From a checkpoint of a small mixture-of-experts model trained on Wikipedia: width 96, 6 picks a token.
Below are experts of layer 8 (counted from 0) of a mixture-of-experts language model. Rows are named router (the router's row for the expert), down (a neuron's output weights, with its number) and show model dimensions 0-95. Each number is 128 + 32 x the weight over its row's rms, rounded and kept within 0 to 255. Numbers have three digits each.
After each expert's rows: "raises" lists some tokens whose logits its average output raises strongly, later layers aside. This comes from a sample of Wikipedia text that the model never trained on.

# expert 170
router:140127161137110096130160129142129172162084126152145179166149098105099100131100101126245101106094197135148141124133095152157161140132156103099118150160154112150105198095109161117117182127149174145126087118173177120165092136128083150113119095137100144177124119132104121183092170067191071109
down0:127105169123148142127176134139131100080117196140165137066157131170151104137124095177120139143110128080109209125180150155047112086127077153164081140114103133088112162112165128211114145098133140097150168130146093144149097130121098115098098102125125055118101142111085087106157108079071094107
down1:150117067139084085199195063089131124156186143136152189111159123119115091144102099161084073128177092117166111160110171174157143104152129101145121167180169139113140092085106125110115088126125143173072117086146149158102133154093156119147108119106125169108110136129115157142138191120156178065
raises: "ons", "ear", "on", "ub"

# expert 98
router:130145157151117144140179118110143152147154152117119132117152085143174204126074161096182162077089158141124104136115142125083142141208125087131144121144148080103112204077141116111132177118126092102064131109168121140160095164085103149109145143156123152116135041086181081082091183128118132147
down0:122105169089131107058163130137096113195124143092119075109182157146116179082106137172089155135176110135151137084176105151146128153117158183091147122066077131162116082160134094119103134141071093194159094134140106114103116099212094137180147122142110112109172166122144088128131148118144138073
down1:125112160100148160135096113105184134157098092144162086086121091117127144133131133163076165146167123153089188122167111113082123040156123137152155176104066093117103068086152163115126151106072069127128115146160069092141191142132139087132100184068147146106128105169155110109118159140137101180
raises: "ally", "ough", "ied"

# expert 40
router:087141154085076134147100143158138126062065079150103144114135157170134127076112107149089143105123116190096099112150163132109143103147160157079105103113087109117201111152143155140103103132063042086154077149164167157144166147089146132098098124148084065147127124134084156118129137103061103139
down0:155171151171161140151079154176111134123062099156144113180199092123121212097120129082152141080137101109126064072150124141104149106147108113192075119118078190128124134126091121140135151096164154110221146148076146144102129108124129178103127127091112140096128120150127179100110151108138157153
down1:098192147088115065150102120135093086152187106089178117179072154142107112170145140160182146133136153132167090115178121106110158179104197117085147093099099133142131138093136114152174134190105118132186126115083160159101146128152142090134122127089153163045151151139191097123145123082122146143
raises: "que", "ement", "lor", "ground", "ux"

# expert 149
router:100093168116121078145110132145085129152109132146155121133071111115161144111129135111177154159108161090097138113103059094079179112142105095140123102152080097107133099089117136166121125088110111132013093137140203165135163153085095160134093090097128121151086061170123122150170116091122124060
down0:121125106108117137125172078076116130113150162125164089222131164140134137136199170109103116091128143139161050128119138048112140172133184136148093147131163131069100127140147128149144057132100155107047132163125117101114168135139167097108134077186126100191141118118181126136138134126101089115
down1:121107074115121154147097087147195101175142155164104170118077161134087155138090157143145151204162126145142120103151130145147147091121018124093137181088118127102130132136085110155089134099099073132097163111113165076134122164114076119111152113057161138162116104160117079131110132127135204109
raises: "V", "D", "O", "P", "E", "L"

# expert 77
router:127067098146073119140140128098080118148101099100101158149120139195161104124126090100134121124132160060133124089161152117142124068147082157113124141115136052183210117194111123148128156103141137090145128123208150157107101085135117155163149136139156109068138121111103182113164117055123136073
down0:136096165151167123146142166099202090122141122155093096163110150133073088155103149194149114110089108156109143158136147116108103190137053135157161142114156132138130154187123133080120126160092112138218120140170079121114140149128105107200128145111130144110146142129064147107150107165141028153
down1:148118143133103144143160083122151103132145118169113116110164143109096177114178129145130127119176094115106166110123161167094134138133120143130168174191151113044129191135112127125113140059129117127214150168130099103158051136095096134127187078103124124139041104076115129063167121101165145119
raises: " However", " They", " This", " There"

# expert 151
router:157105156144175140136097089093122061127080132154130141142112175076144128125060094117160139194162155119111065187089137103094160121164085125129086121119117098095140133131181165122121129157093081118103107111112174138117120137141158165063042143082156116174148104066137144133145130147085132067
down0:140228137099130131149136125174175159125147133133177143163110126100110167157123100056183137067213158114079141103208099105120092077171126091096134115176109111120145130136122125153135130098154133190079149083142153134140132121118086108104129117110138132103117161106122086135162210169130111132
down1:118136181134165092151160133128119106132186185071117168130101166144131106159117158141095177126122122115170109144201163141090134098105202125148130116166129175190129159114149172139151184099099151077107156167080142097167181123121110092134094115148129208116167136124112102130113108041138109098
raises: "ical", "i", "an", "ues", "ue", "ian"

# expert 6
router:072171139086069126145169172111127176127014155119121135154187126121215144085076113102126123176143135135124148116090152172141106056165179105116169089135133146134140129146156127166108129174122097111119112137169121126149078148065140173120131132095164131135116100143102090126103133125107135187
down0:112170186143089131099145182135122125120128164130159141166106135116130157096154137131160101107093139144112084068061148131071086092184151138088135066106087177143099090111193092160088113121108110139039092117131152105107181131178136088069093144129167101166118120127112117070131091142101141107
down1:156147145118096177135114129133065138134155151152177105107122162134143085130115159126121160143156126168142179087153130172166153147185084121056134136062180148159132133091106141135138174193185181148101116143155155092125121131072070085165192143115184120105189113130111120158100109113071106112
raises: "ation", "ations", "ative"

# expert 191
router:155157168174107156195144171125128146138095139159128119171095130051125071110131128099103097165166132083125121152131133073139158142122103076150119151178078156150196131116116126135159093170101076113115117160120107079118098092124131123098083096085129144129147104146102085222215121125098100126
down0:126177077151128194107185150090079152095131083116107134111133140103111091123081147078129149166135152094142122131079172126186189134125188147062117095167083138085192114167180123136128142126136181125110164110135172092099141124185167152146100131141161112135095106129138071153171131167106173110
down1:149072111186133140140143097136112144123106103103092101161112105086178129181159185108102058134072163158106107159145095146123154116151126090079157133143118071118067150175113108092085085055156106148120161181120175127057124098092133153110141150149110141145116163141104169106092173076146150095
raises: "ie", "et", "ies", "en", "er", "ular"

# expert 165
router:156072075131124129149091148117159073084103119136122158091090131166140085074091138095184150112158142146087153094174152081134086083172146147143209095091157072118100101135146140165106113113096112122130087111142198136138143101117060162149098114146116107173112061130154158109173110154116102087
down0:147103170157062161154106137070146141123141098139152110124087088130103126147095123102119176129112165111124131152116071173090124131146105130168157112069142086185086105134093109148130099146076141079166114163151199115092152090063150159104142052143124147152123133144158192159147154156080058100
down1:118216075064087111090158110157179139109144148208164088151090113138110115167126125147119124146149150154128140091151134094111130144096144069093112167123142114180057099124168150096112164112154167167048089143122120118129174130122123109145191118132091088119078122146092093136099132092171149162
raises: "There", "SA", "This", "SP", "AF"

# expert 134
router:100050110153031116138144126118118157085188149115098139119134093163134095109110103120153135166122107131120169125170115115115164122100088200126092129108104136097192101122088150174137122070090068122185164091160091124119134152132168111159144082090103042146130078109156133155157149112112115153
down0:137086143093080099167091062102162112086099157119103162135173085142177176171123195096110119161147109104086160126108101087117129076133114103154113171094147163141154135180141128064181169147111098152106119147140148097126128075070100148121131136169197067122125109098100147150147102058134142136
down1:101170204081169125107118148179108117099125145141117147176143169112089071085126157075151110114112151156152127127125153129089095076155116146121064122171071127076143163120140082101108150138177073142184161072064113120116107091075132105142105158083101107175176122126141184140169134122135134144
raises: "ouse", "anded", "4", "istor", "an", "8"

# expert 66
router:127077140167101086135089106089128139107173108115143160167087082164164163090130103145216223137105098117123143141187104105079131141124112146167116149098100104116145122131125125153088190035101125153156119114087119176112100143086127102128107105129099104139043108141139146106156104138131109077
down0:213125109122130094107104087170155124113085109160149134089138059151115107124133160113156170168086146137174193099074130135189080134160121127143113112176145098051130139117076162157102094127136149153053111095129112135073123102183109106160078128143097105123091112118093133174115092112092136086
down1:120136125064077112109126123119101192144125079181148141120148147040124091131128079161116094133111144151128132071076148121092112145130063090188087131122075190112130105159169133125122158132090103141125158124100139124150090132139067182175106140129129137163149193095182123114097107185154081106
raises: "8", "9", "7", "6", "5", "3"

# expert 0
router:178132165167120184145134134093108059163152109145129158108118125144149107170060127090136146127116166119132065141148186102139150130142119145126102157182069150087153138123134132114146104151128150141011099140107141117112141112114057202113095146143163178103114102092134112113199084094120109102
down0:107185126130150115111149111134144182153180117138096077099100141059173130142125092083082139116092162170106095196109106207107081111082131165183110136124203128136123121158132159096086075093136158121129143110095106078151173131148137093153156088119142147106081163177146165118113095129149164089
down1:180118065100126127096187158166166141131189126099150152073141107131109150134146186144156155135170103115116092155099122145085121113145181176137127136145145123123132146140103105131224158098170143128246079121114129142122115142113177106121137136082174138113156149108131152121123064165195145137
raises: "ors", "ory", "ress", "ure", "or", "ures"

# expert 101
router:175140210190113136126136123121110146149156158107112118141139044090162151109107108131107076121134113131150082133138160175151158162105122054129173148129128134126138164073121127091114118196124144121111148147113139132156162131081096117054065109125095141083216091143137089163117151152130059137
down0:123125167126106112097135124153224106155155127185171102132169126098106074128136040130138108131123093123204102099154136112091133160124120127168125094135126069128132140098144113156152159148111127134109215074111106073077125146101091109136140124157096118075097202072106135138159122129139189132
down1:162134123101112099118146095177123109155125066158145167082097136129171184105144092110115172103158180098088117153074168175100076156114141151113112173095155154142162089109141105213111080130112155136087079143084125123135185072107153142123131124164146094113117137176130099139180126119186057142
raises: "arter", "re", "ay"

# expert 102
router:057103108092161166121088106110140091105082104128118117088072167221173134101071159123152153154119138140129158151139162102117117090184124169102134190155132081156182133141147137136117137141077130088175091107099126129106069133122125158188121169154095109159100142095096066119069118092123116131
down0:110081202147118092095131088126157112154110173155188154073107168144093096098058118128098051129120114104110169134156091137212187123125193171153075113139095122144149131120120084140156132146127120107161120141223148137144184174141109138146166148162099120095099141111151142114122131129124106143
down1:110134118174160108148091118184135164122131098152163103113148131097153173092060120149130123082069122139153140147112139159179165174190070119082092130122129114138168097071141132109126071108124161127132129106130129181150176054168134093129143064093116161110092169123180143095117086060125172104
raises: "1", "2", "9", "3", "6", "4"

# expert 9
router:140185173179095157145073137135126170138092160149099137139177064086094138172116170118096106092156124131147109143122176153108145121135109088153131133165107130134233184096174094125145089160162108177067152151125062113139132126088123134101156199128136155112167148130071121151121147127122151173
down0:124094074137164065139089103117106082093081048080159117102162147119129065103165123141079134192099062114165124133127117148136110141121197170087098144144158124172119128163138077108056134099168111135137114124186082093148106106131101091153091128134133083058139105139144101114161128106119121124
down1:093131111121128111160114094134081104160135110109152125208117139155140090123165088101077132162161118146120117153084074074093134065070061143163120065101138117182156144126169150181151171087150166117069140141057105159165110106077159144098108111126107124135099105133126127143102121122200171114
raises: "est", "ires", "ire", "s"

# expert 41
router:135111165160108143088087141117046151099103126105070135091055136169132151132150202077165144155117129126159102147108154157108108087173104080086113143135146042179128141097146145127206095125126135137155132074139168146161126118060142111144164136146140128142105076099149123178155142167138116167
down0:156091135130156111141101192136153129102109093114084100127142130138115148093150200113148105093096135100107099120138201157141107094122134082141141173105115122092185111127106183101105194138163116132056118141184123157084110122119125104134152142060092047195160065177133139150125114129135162177
down1:065104141117155139156061135144128171158139134187127155097105166139132158106143094146136120062087205118099101149076113124107122180093088159191125117195101117082181133119168108122111107160105130096160124106094054095161088114090091172137166135140117150054123131095126164138149093113155129133
raises: "duce", "self", "ged", "ways", "ouse", "ger"

# expert 160
router:156139129144114137122143129115139127121057169174109097214213089086106092112099097108127102155156160131153148078072127096161153135130163077147193102121138143116208151154149124109104123213174113133106072133159081120175096117099124163090127120118099137147135142165096137150099149101104083131
down0:086107064112085110155117107125130134097120123129135129110135186108166116110133136149130156136153182119192092094166152140168131125183102120164114052171122077147073160128129159093127167119142105098160116156144141181142141132103219160092180111168116103091148187215158142100145128169095114144
down1:111169107124091136115126096140165116159156171160178102137131120170174112131206178204128144137208109117149101123107114147117106153136120170043115151159116136077133137125127161133110176177124166148170136132131147072154125152078095118109156115168146064126090140118106177162132100167209102125
raises: "elling", "ler", "l", "ar", "ol"

# expert 177
router:117137121108128140160122105062144110084104118086114090120110140104107105113102149137124112145141143052139100125180147156135122110112178171099184130116084098117231122128183126129188152157119121100055123131166164143144046131142109123158115116169212175093108132155078110098190114134135119138
down0:175152183112156122100088161109152087136172105109116147157170136101128157111155037124116184133109109096109090137132103092098148115102113170184145174095159151134194158129147110070097166115083109178079125155107086068123119100072112142109167106173113187138112126080137128118179151136149083114
down1:105098101181114169087131166117131123116112139116141050148101148149124143161128102151182060040091176100141159121140144112105165076141169056146102099162205123082144201098129139074085158129119130140138120133122131128122084144082123106080139176103137166112091099160148124125179132135095137136
raises: "ixed", "ach", "ix", "er", "ob"

# expert 106
router:153116148108076139106111167090110158110103136147118152183143118077108129071075036176177122130133149185139135106116100141137146094110145140117156124159121163051170128095121088182090147120098145125084100086101072128164152065113103108066117095123103114099130181110102137166096099137118132063
down0:162138141135051140107176086132075146159147197105174058142056126152118132146135135121153141172150105128097143128158091150111120194120130079145114088089101123086151109135075066159109126140114116153065120095130167198098101138158086137124128157125215144142131114101158065146142121110116141123
down1:117127175038054161160133146093147128085143074136108142120102131070181134175217120129079159172049163157166107115121129159149184158169141120100082089110121105206111146112157142168170104129142125117129144124169150127136168130152153121111180135118119152125153103128123156098141117109143084113
raises: "uro", "oo", "ane"

# expert 113
router:045100157126070123114169147137124126156078126134113096148089154147189143107098117081127139107109177128109143123074072136127087113147121073109142122144128061143173086125137093153152144110106120136133136117160212151165093177070118183116150136120123168169159056164104131175143189163115110129
down0:123164186113199152151134085105092150140153119115084098111142127127129119069097114114062164066173148187143209178153132094119095106105137087157044104136124135146120108124163104104131090134096171132111138172130110082185106174120139131121102091193125127104178105120098128090150129158163166136
down1:152149178130087125120171172115154183096176139136140149094180196117067139088096081083140145143184109076146145111136098134118102147122115125114110108159133083129150160169095184098071128165096171118117116117114148071124086142139048103097091103172107177100124100079108123103139159139113108065
raises: "ur", "ts", "ut", "v"